{"n_layer": 13, "d_model": 128, "n_experts": 128, "experts_per_token": 8, "d_expert": 32, "d_shared_expert": 256, "activation": "swiglu", "moe_layers": [2, 3, 4, 5, 6, 7, 8, 9, 10, 11, 12], "router_score": "softmax", "normalize_top_k": true, "routed_scale": 1.0, "balance_loss": 0.00302, "balance_bias": false, "n_groups": 4, "groups_per_token": 3, "init_std_router": 0.024, "lr_router": 0.00172, "vocab_size": 5474, "norm": "rmsnorm", "norm_eps": 1e-05, "tie_embeddings": false, "optimizer": "soap_variant", "lr": 0.00635, "beta1": 0.95, "beta2": 0.95, "grad_clip": 2.0, "batch_tokens": 65536, "seq_len": 256, "train_tokens": 308000000, "steps": 4700, "dataset": "wikipedia_en"}
Below are experts of layer 5 (counted from 0) of a mixture-of-experts language model. Rows are named router (the router's row for the expert) and show model dimensions 0-127. Each number is 128 + 32 x the weight over its row's rms, rounded and kept within 0 to 255.
Before each expert's rows: "raises" lists some tokens whose logits its average output raises strongly, later layers aside. This comes from a sample of Wikipedia text that the model never trained on.

# expert 73
raises: "ers", "res", "ed."
router [122 142 167 139 151  98 145 125  77 174 119 132 126  93 150 105  99 115 151 186 106 134  81  79 128 114 152 137 188 118  90 142  88  71 180 145  68 195 128 135 166 168 132 178 197 121 102 129 189 118 131 133 109 157 124 124 124 106 109 107 124  71 163 122 150 125  98 135 142 117 146 130 157 132 125 141 162 127 112 175 105 108  89 131 150  93 107 163 107 160  76 126 139 108 166 143 187 180 137 138 133 133 103 119 180 219 124 131 120 121 179  92  76 176 128  72 125 171  71 148 178 133 170 201 117 123 112 165]

# expert 67
raises: "ural", "ur", "ake"
router [125 155 114  97 109 203 142 151 144 121 192 130 113 145 163  74 105  75 129 138 187 114 111 157 164 203  96 167 179 141 126 141 177 104  99 123  64 179 116  80 149 123  92 138 119 170 132 116  91 157 141  61 111 118 134 128 107 104 130 156 131 147 121 133 169 132 153 101 121 112  78  90 145 114 119  77  72 110 190 163 115 122 150 101 103 106 166  99 141  88 128 160 168 103 152 183 137 145 143 133 159  90  94 110  92 105 145 171 108 104 132 187 125 127  96  84 123 206 101  80 102 156 178  89 111 147 112  81]

# expert 35
raises: "ur", "ures", "ural", "ography==", "ury"
router [130 134 203  61 130 173 140  52 107 134 142 150 101 151 132 148 114 138  89 150  92 133 135  73  45  89 146 139 160  86 134 111 112 133 101 179  71 168 188 198 107 147 150 151 129 152 131 135 160 136 141  91  97  85 126 115 172 155 174 164  80 132 131 183 156 137 151 128 100 125  73  91 159 156  80 166  88 100 151 152  86  94 118 104 106 133 163 182 122 115 116 111 113 164 157 129 126  97 142 152 104 137 138 109 150 125 159 157 128 126 193 119  98 106 101 117 115  82  84 157  91  87 108 203 129 125  83 155]

# expert 125
raises: "is.", "is", "is,", "y.", "iz", "ist"
router [173 173 186  99  98 172 130 149 171  92 158 159 109 169  95 124 183  95  80 176 110  89 128 124 174 147 150  83  93  77 136 105 191 141 134 166 123 148 209 130  92 109 152 127 125 187  91 133 101 160  69 122 116 108 129 200 117  79 125 125  52 102 155 130 186  90 114 120 129  81  72 132 126 118  60  88 134 111  94 133 150  89 128 154 161 103 108 135 111 126 166  85 132 115 170 110 138 141 135 142 147 132 149 111 139 163 135 104 151 155 131 171 160 157 121 177 126 128 163  99 129 110 151 116 185  75 167 133]

# expert 30
raises: "or", "es,", "es", "ive", "ent", "ar"
router [ 49 139  69 127  88 126 157 128 163 110 155 101 172 133 161 140 168 122  99 118 170 117  85 183 113  76 107  95 131 166 104 128 149 123 106 127 116 129 107 118 114 173 139  97  68 117 110 124 124 169 160 155  72 131 160 119  62 185  86 132  87 151 118 166 194 167 170 155 154 140 118 209 132 111 154 110 121 134 143 136 140 145 108  69 161 133  67  92 144  98 147 194 141 157 122 135 118 102 111 178 120 141 127 128 137  98  95 126 115 131  67 136 166  97 135 189 160 164 133 119 121 146 126 168  74 104 128 217]

# expert 100
raises: "an", "ill", "al", "ase", "ant", "an."
router [156 126 163  97 127 131 153 153 152  72 175 168 107 162 133 119 162  57 226 156 105 160  87 137 110 115  96  63 145 145  79 124  80 159 119 130 185 118 192 108 188 110 141 110 138 121  78 134  93 220 124  96 143 166 186 144 157 152 140 151  99 156 183 146 127 161 151 128  66 130 110 125 110  90 115 146 105 149 139  90 105 103 150 136 135 102 120 147 130 166 126  93 135 165 153  73 129 133 125  89  66 149 124  73 123 153  79 128 132 102 105 141 135 132 113 171  82 146  80 147 163  90 115 109 122 136 120  77]

# expert 56
raises: "\n", ";", " |"
router [ 97 125 104  62 138 136 143 142 132 153 129 115 193  67 137 152 173 112 130 162 170 147 108 124 147 150  83 102 102  94 130 127 178 109 124 127  98 105  80 165 132 111 126  92 131 124 155 168 145 113 130 149 129  99 150 136 111 110  74  84 157 150 168  69 128  62 115 112 101 148  90 196 107 223 171  70 141 104 131 147 138 105 105  94 117 167 192  94 169 125 111 139 133 144 174 198 137 142 164 131 114 164 159 110 108 124 115  73 124 118 222 119  93 130 106  97 152 108  98 140 151 138 137 179 148 114 151 202]

# expert 7
raises: "o", "ota", " |", "al", "art", "r"
router [ 95 194 135 145  85  69  86 110 134 103 163 147 184 143 144 108 121 137 150 139 105 148  95 137 148  98  97 127 202 138 126 112 118  76 147  73 137 137  96  72 179 138 129 183 148 146  97  98  98 140 162 145 151 108 135 204 153 167 132 167  74 119 107  92 160 175 149 153  89 176 145  94 133  97 127 130 129 154 161 159 152 130 148 129 148  96 130  89 136 148 154  60 170 132 108  57  90  77 134 105 154 129 108 150 151 126 155 164 124 178 113 141 103 185 120  75 142  93 128 163 114  91  88 195  89 141  83  85]

# expert 117
raises: "a.", "i", "ium", "i.", "iment", "int"
router [176 136 147  62 130 183 110 148 142 151 125 118 103 167 114 109 154 144 112 169 185 112  66 139 138 105 110 107 112 124 136 175 144 126  69 147 154 138 158 178  84  91 152  89 147 124 118 130 142 153 133 109 143 121 133  62 174 167 103 141 158 149 189 127 199 184 172 142 108 129  66 154 144 126  95 179 125 154  95 200 138  97 172  92 137 147 152 128 134  90 135 106 106 152 126 163 153 158 145 143  89 110  95 175  74  74  74 138  74 102  96 113 139 143 131 197 148 148 159 102  80 126 119 103  53 133 105 120]

# expert 97
raises: "ely", "es,", "es", "e,", "es.", "als"
router [128 170 147 175 130 133 106 152 135 114 156 178 123 121 158 167 133 154 130  82 122 105  89 130 164 174 131 153 150 108 125 105 152 125 191 114  65 145  95 120 184 190 157 151 176 150 101 149 123 131  97 205  78 172 101 109 104 107  79 198  82  59 102 159  92 119 135  96 120 102 139 162 152 134 172 113 207 157 119 101 141 181 179 126 155  62 143  71 136 111 149  96  83 115 144 116 119 154 137 148  80 136 130 120 156  88 164 136  96 128 132 170  96 161 115  87 142 142 204 104 110 113 145 130 165 123 127 104]